Weights of a small mixture-of-experts language model, trained from scratch on English Wikipedia: width 256.
Below are experts of layer 5 (counted from 0) of a mixture-of-experts language model. Rows are named router (the router's row for the expert) and show model dimensions 128-255. Each number is 128 + 24 x the weight over its row's rms, rounded and kept within 0 to 255. Numbers have three digits each.
After each expert's rows: a language model's description of what the expert responds to. This comes from a sample of Wikipedia text that the model never trained on.

# expert 8
router:149106147088136128153141152098139143155133153161160161140128128101123107145162116168116155148126144114132146121133085116140128140106162100121107103128131147152094114137149176205123108106108159137155087144157165108129129145116117133179156130082138133076104148133127134120063136122162148122120094117112130134122108108130115090150101094075093122113115098126121095089120156094119166108166
Description: Words that start a noun phrase after of, in or for (the, his, their, its, nationality adjectives like German, American), and of itself.

# expert 1
router:114076168167158138186113120132099112117100099122123135157121109183139166129109096121110128103164128117140134101147110102114159138111111108135170098117079113100120154135076149102109176135138106123111153095103139154160141135132092123136137161143114177100129154130123135157188129093162151111131144172157145163134116141125111114156112147139182107142162102176130142120115075160132136125153
Description: Given names, surname fragments and role nouns in biographical lists and headers, e.g. Joseph, Dun-can, Ali-son, politician, Jr.

# expert 10
router:154120143132165112161124109149143128106073163128186140130129139131075093131100142080131119129111106104110121132158095081148169155149111148130103105137169095167125192133133133105158096122133097090141128117134195087150128140097129155139129104119123118131103098120105123107142122135141128138156087166142140097150095134138130118099136104122129125128153124123111145151123136108092173129098
Description: Line breaks, dashes, pipes and field labels in infoboxes and lists, such as Preceded, Succeeded, Genus, Born, Created by.

# expert 7
router:124131083108116133124180142122133136155123147081113118196128145149126140168149124114153167115145111136166149101106139164138126134125086112091087156174127141173152092085118181111118110160084152143144107127108100111093094100146159118130112135148159089170155117156138134126096163130109142121139182134103088119090156089110174094107155096142127148125084118164112109158120156134147148134133
Description: Past-tense verbs and modals after a subject in narrative prose, e.g. revealed, concluded, announced, began, will, often before that.

# expert 6
router:150148121133086128102162069162152115136108102095087116144123156124145118104118107148158134139121137141133130160116136112125115131152154139134083122115132181141123144158148133163160081099143153123139154137125150102102116108158149175157161134109125113156169132112096168131126139101127112093126149103106126174121151107119131144129149139164099127109097144120143112151155157108139133118109
Description: Prepositions after verbs or nouns (in, to, by, through, until, during) and digits in coordinates, areas and percentages.

# expert 13
router:076141084114091123163169121114103127122149127104118132154113099155163148177115157127150130157131155156122191118147160128146087134128160113159132125117128114065119112125156109105107145114127157127149094155119141126105116150121088119087107150162129169115123156151183103132155103149120093147119132098114132160121134092156117114126092068114117122089099136140125119151119075131095085130112
Description: Four-digit years, especially recent ones, after in or a month, plus ages and some sentence-initial He, e.g. in 1972, 2019.

# expert 0
router:139109185118116094101083131128130115137116149111140155091133155108119117127113126160111075100175130094142083188153098150124134072113133139133133110120132137119130174098137139144132109117175117154127090116124173084127154118089129154143084084151141129104150094166111078143091168100127115116159111081087130103156115183077082139125164125128119121132167115097138121163117109101085130117122
Description: Function words and name pieces inside list lines, tables and infoboxes, especially election tables and categories: from, in, Democratic, Party, Genus.

# expert 14
router:132144112098148146122132095085110140165104135115104143160142103086166124108118119098140147129084166124101091128113166135121112098143145102118141120129114132135121127148075091148131099162106136155098126140124066140137120110128141080122177136139109136163135161141146122096178128158158136125130126114147126115121136162155120154128104179125163109116173151154115127110155078121152142144143
Description: Short first pieces of split words and names, often capitalized, like Ed(gar), Se(ver)al, Ad, Al, pat, ne, can.

# expert 11
router:149154141118087128131167156162143086097132164148135094104166107105122120129106139112119100110081115167119129153064115105112121179150133128110158135122072160140083155123108117160143159134139129167120158132152115139109170143092134117103157124116145143143125130107124146139151085119105149132116132108133114130144109105114104146130120120146090146160149139104120108123118164129167103098116
Description: Hyphens, en dashes, slashes and quotes inside ISBNs, date ranges, coordinates and list bullets, e.g. 0-520-05124-6, (1903–1991).

# expert 4
router:122097110109141110087108139163145145132142083120164127079163147121165136110172146166098132173122091114126152137136107130122149125085128171127134122091106132125142147119179142133154162132099102134126120117078158139140104090095109081126137122122110149145117061124125128163076144138120096154134126139101154120148145112184163143129125157139128127103131104153136108099140118103137123141106
Description: Sports and competition text: records, scores, goals, winning, won, plus digits and dashes in results tables like 11–1 record.

# expert 12
router:140167122121130132122136138108127108126104133135096069136108126145141105160100167106113128115098147150143100148115130114158085147136094141128105154138133102150113101113099095089106123176100125088128132134157117110088110126107152089082110133127177060179094100121133113164143142140162116167126112139184113119121131142084104116150100112099134120125097136136131126130167104156122098109105
Description: Periods, closing parentheses, line breaks and == heading marks ending sentences or sections, plus openers like According, wrote, There.

# expert 3
router:125175137111111052136118167124137125121141118144096126162120112110083163079106161118128108150147158145133134106162152136116122091118146139121129110109165154111114147141156116087128138100138174164099122147137093124147150093134113148114145185141085159085138168118129113087127119145162184093091146118088129137132113146163126135140195164145115103127165154141120124121093090156129143092128
Description: Place names and their word pieces after in/at/of, plus University, City, Center, e.g. New York, Rock-ville, Washington.

# expert 2
router:123131110144126124116131114127114143119191127159157130129105125126143148114120099143164132124151127085122133130132136143097140115113155100133117147172129105075184110093162098110080110099117113082175134122084153128102158161155129105115127095115121121105104144124122128093112144103055125161131113141159146113148129118112148122121135143169134102151137092093160150144135136130071117136137
Description: Determiners and noun pieces after the, a or his in running prose, such as this, same, another, own, final, one.

# expert 5
router:101147102121132189144071129079141109119141125132129152126121145108090137140179123103131120141115132127089128085115120164129159114160112149128098144103102098132088121152153126150157110144130130122096167122091105123142130104170141140114130124141125126158140092109137177140134089140123145100120136133134152162122160145075132125132146165116128130144141112129128199104166124113118110172128
Description: Short consonant-cluster pieces at the start or middle of common words, e.g. comp, imp, sp, tr, in consp-ic-uous, en-jo-yable.

# expert 15
router:130130154128143113138115133122109115113099078083139118130106133146128121150144108114140119142140113138138179104088154127170132147134095090152124122198154098138177110121108117182100126154124128130122131084150109169104135115150186095140126104166143080140136094105120130161125120172109124101124129172154121092144171126118116141136090107165135145160096147165119155113165159138166142143157
Description: Forms of be and adverbs or -ly endings in descriptive clauses, e.g. was, been, often, became, genuinel-y, mostly.